Experts of a small language model.
Size: 11 layers, width 160, vocabulary 4096, 60M parameters.
Experts: 64 experts in each of 11 layers, 256 squared ReLU neurons an expert, 2 picks a token, a sigmoid router.
Below are experts of layer 7 (counted from 0) of a mixture-of-experts language model. Rows are named router (the router's row for the expert), up (a neuron's input weights, with its number) and show model dimensions 0-159. Each number is 500 + 40 x the weight over its row's rms, rounded and kept within 0 to 999. Numbers have three digits each.
After each expert's rows: a language model's description of what the expert responds to; "mostly gets" lists some tokens that are sent to it at least half of the time. This comes from a sample of Wikipedia text that the model never trained on.

# expert 47
router:439525487572481416510435506489542403521555508537481519495489448512483523520503516532515507452492491504485518459474530523452473546482488492543496494463455419544477552507418478499475476573483501504409510536572471475485384469541566523538437540543498503441475527600464530539477476446524576503511554493536532535506511479451474509493519477446585541496499502450467567485491489483501467491496473560598482525497518485507550490479448424514479502506469508460510554397473566447530530524449448
up6:495496507510475528526503474491497518505531535538444531564508475553559466461514509502506484465510504450460509514560500501473431507510475486480491452447491593515540521486397514525401529453481478490484499486491434483447514572535531526501446511515502489503467445521551466490411467539501497511500407453503536532507573456554433407387555553453548499455562500503531517591509555435475500546574530520503538548490538559408511562442536485454499508481497535480525526464442451476512508493515447
What it handles: Geographic name starters. First word of multiword place or proper names, mostly New, North, South, West, East, St, e.g. New Jersey, New York.
mostly gets: " New", " North", " South", " Green", " Nor", " Atlant"

# expert 41
router:522510551539469535449462522506534477484587470452490464479415489495472499478510500541491520465506488444505519440491497486453516500421460501571503514529376492556449535521456440455495449530445501502482516558525511506530459555537454488483461461500520511522473566514548578466514553493518547541552443602510416470485472506395491517492459428443512536553505481440534500485407467511614555493565530545520477485492516551533551482486509484499478519460442489531494558481467487508490543560530504
up0:587468501511516567499569533531518502487467562417481486481572498474522492461471509472494619492485508524441449440561528464557519529500491488564550489401531452547425500507494459471477472548539520529523542503428400518466461539477456515572454524545526576449449533542551482537455488491533534513456465535486414460468494493514535514504532490482506521522523453489543464485395510496505485551473458547556517457519494481488507540571565498466506459508498527418420518538482498506506511443507500
What it handles: D and B initials. Word-start pieces with D, B or d, often a capitalised name or term split off, e.g. D-onegal, D-oug, D-isused, pro-d-igy.
mostly gets: " d", " D", " B", "-d", " (D", "D"

# expert 25
router:430530574509466481526469504477506553437526563498503517477441563517501488542513471547511518511416564497471519438476504482489488510503485502556505427524489439564475516509494448518503486535489535459491537512502510444446467487542397488509510526457541490537501531439539480511418529524624510526494547558542476531512517532490499431383475442499545510431546518498471557510494522477513491583491444523520497553544474464502509517463430490461470527487451480495543461474498593420559438587474472
up1:496461470502458538504521500455533525489486545523526509515481442483539458496510567526511500443417559508529537524479514485554444590558534520557512534513533483523440561577415476450500489514438434487493499511462515490487497483556489462530526485411540447557490572446530476472409461551596475457503555540505538484568424512493501367439536485439476494474527482570508523493507519512506498557505434458501517526478560535480492520479531487473512538503459443532558508512548542452484559536546489
What it handles: Subject pronouns. Pronouns and noun endings acting as sentence subjects before was, is, had, such as She, he, it, there, they, These.
mostly gets: " they", " there", " They", " These", " There", " him"

# expert 7
router:475522536497483483555479469448515454508507529461505493568461490504464479425467495488523490471528493454466465409440529478522478428410520530494528519501437500493443523527519559500512458475462468509380500491464412577524497501497528512489511483547525510433550553507507491488440512475494519529550507551459599534546450535419578493471483492527536490462580512477462554480555434449492477605543570553513495485485495519494546502546527475494487586544480516512501525437445569480519449570487505
up0:453494504525435452480506567516554494537464517418510442548437477488505477529504464507450515513557464511473473481526563485453497502516537595471580499482444509518511553523451547481473526469485480447465455493498476532502527492449469420453469476487570425525480582442502547508548522469515481526550458520511527459505452409546503483512509487541548459486518515575484445546511553467532546524503461459566531610565551528446519451536510436445533521462494477510537492451510524435527561539544419
What it handles: Word-initial consonant pieces. Opening pieces of longer words after a, an, and, in, such as v in venture or vote, l in lived, pl, rel, part.
mostly gets: " v", " rel", " pl", " fl", " ind", " app"

# expert 15
router:491512477555512467499499510474523432428502560536548471547422503462404462475545427530437504439492439519410508518500521552582427504407510480516521479515550490543526520499447494540440458441501571517468540559490438476458422457556489514520480492535433497434493510515489551460477524453546485544501571542494488520485466541487411513519468465533450561528508509450491502513443460512568486489511507548555491533494508518472554520542465506442529540539473554437560501462461546520503491548454493
up0:504555493435501453490498442484597563484515468539522501525535446542501554510450458465591443481462508501460472478469502428470422505505532496519474558490499536547520494506480523554484530490525553456435503587452517511516480514605505569471445544436458478490488534538487492473454559465515520505553566506503468477599480490427542545538469526531504445563482459527580503477487461515526530501499470455557530488433515539484478515496528507493618457480526495437530478570467549509507520571450482
What it handles: Word-initial prefixes. Opening word pieces and prefixes that need a continuation, such as pro(duce), un, al, sub, non, Al(legiance); also stray bytes of non-Latin script.
mostly gets: " un", " al", " pro", " Pro", " Un", " sub"

# expert 0
router:557519552498503449489492493472498525458573543498556441491496587482436477533507481591466583495478471536478482504470474488479459496466515530505477467494445503503490514487507498478516501576461450524492491529508484541472469552518446534578391527497516471450512535522517540602435493525476518518552532560523481532479472487415553470469498403457438498561572476524443518453496514468560460479461478530496522564526466458564552459539442478511519594473467458439539483421489572500457512484487462
up1:466486505499529499501478471536523593493519513422528541527428454517547532485448553495480496533510495487512460444537508498531458503521550515498544549527470508518448459490478470510586487491519507446551529505563453570512505565468464449477522560529470462467529541474570466512435435514575553555539541570538503376485580457517509464485552579484499528483537502551388496519472477411537456477492508487548503510452496477568523457592470491451472498448488479468534474548475571501476512524511501
What it handles: Uppercase acronym letters. Single capital letters or letter pairs inside acronyms, codes and abbreviations, such as WAMU, DECA, ATP, ARG, H&S.
mostly gets: "RA", "BC", "AS", "CA", "ER", "TA"

# expert 26
router:453549474535521404524490485459482437501484470465511509431477482482424495526527526506492463461491462429477473497481548487515467464439534560592505421510462455492528497531511449502459528517442528532566540482564438546434372482551557459507493500582503519497539527509557503517463497442543554544515506521487493525504470547490484482481498469499552449499486437554477554497526497508576509628547489535500550465466574468475535502516523524443417526562451468537518454435488497487509523489503480
up6:520475487552452438511525457460514442476464522586496550407433461485498454527511526479483477504468541443502504466527531438454462534462480509591549514470468526501532591550435499585477487562383506497542560497553507525512525488445547500580530514516528457569506495515576558461539475547489484453543453472490512481435481500458553460493408527484504492455539527514454462512505526533530509469477458588520552518558526505495489528553494518440504504517588480469476534530467523470546493491433504
What it handles: Word-initial consonant clusters. Opening pieces of lowercase words after articles or nouns, such as wh-y, qu-ality, ra-ids, sl-iding, re-actions.
mostly gets: " qu", " sl", " wh", " ra", " pe", " sk"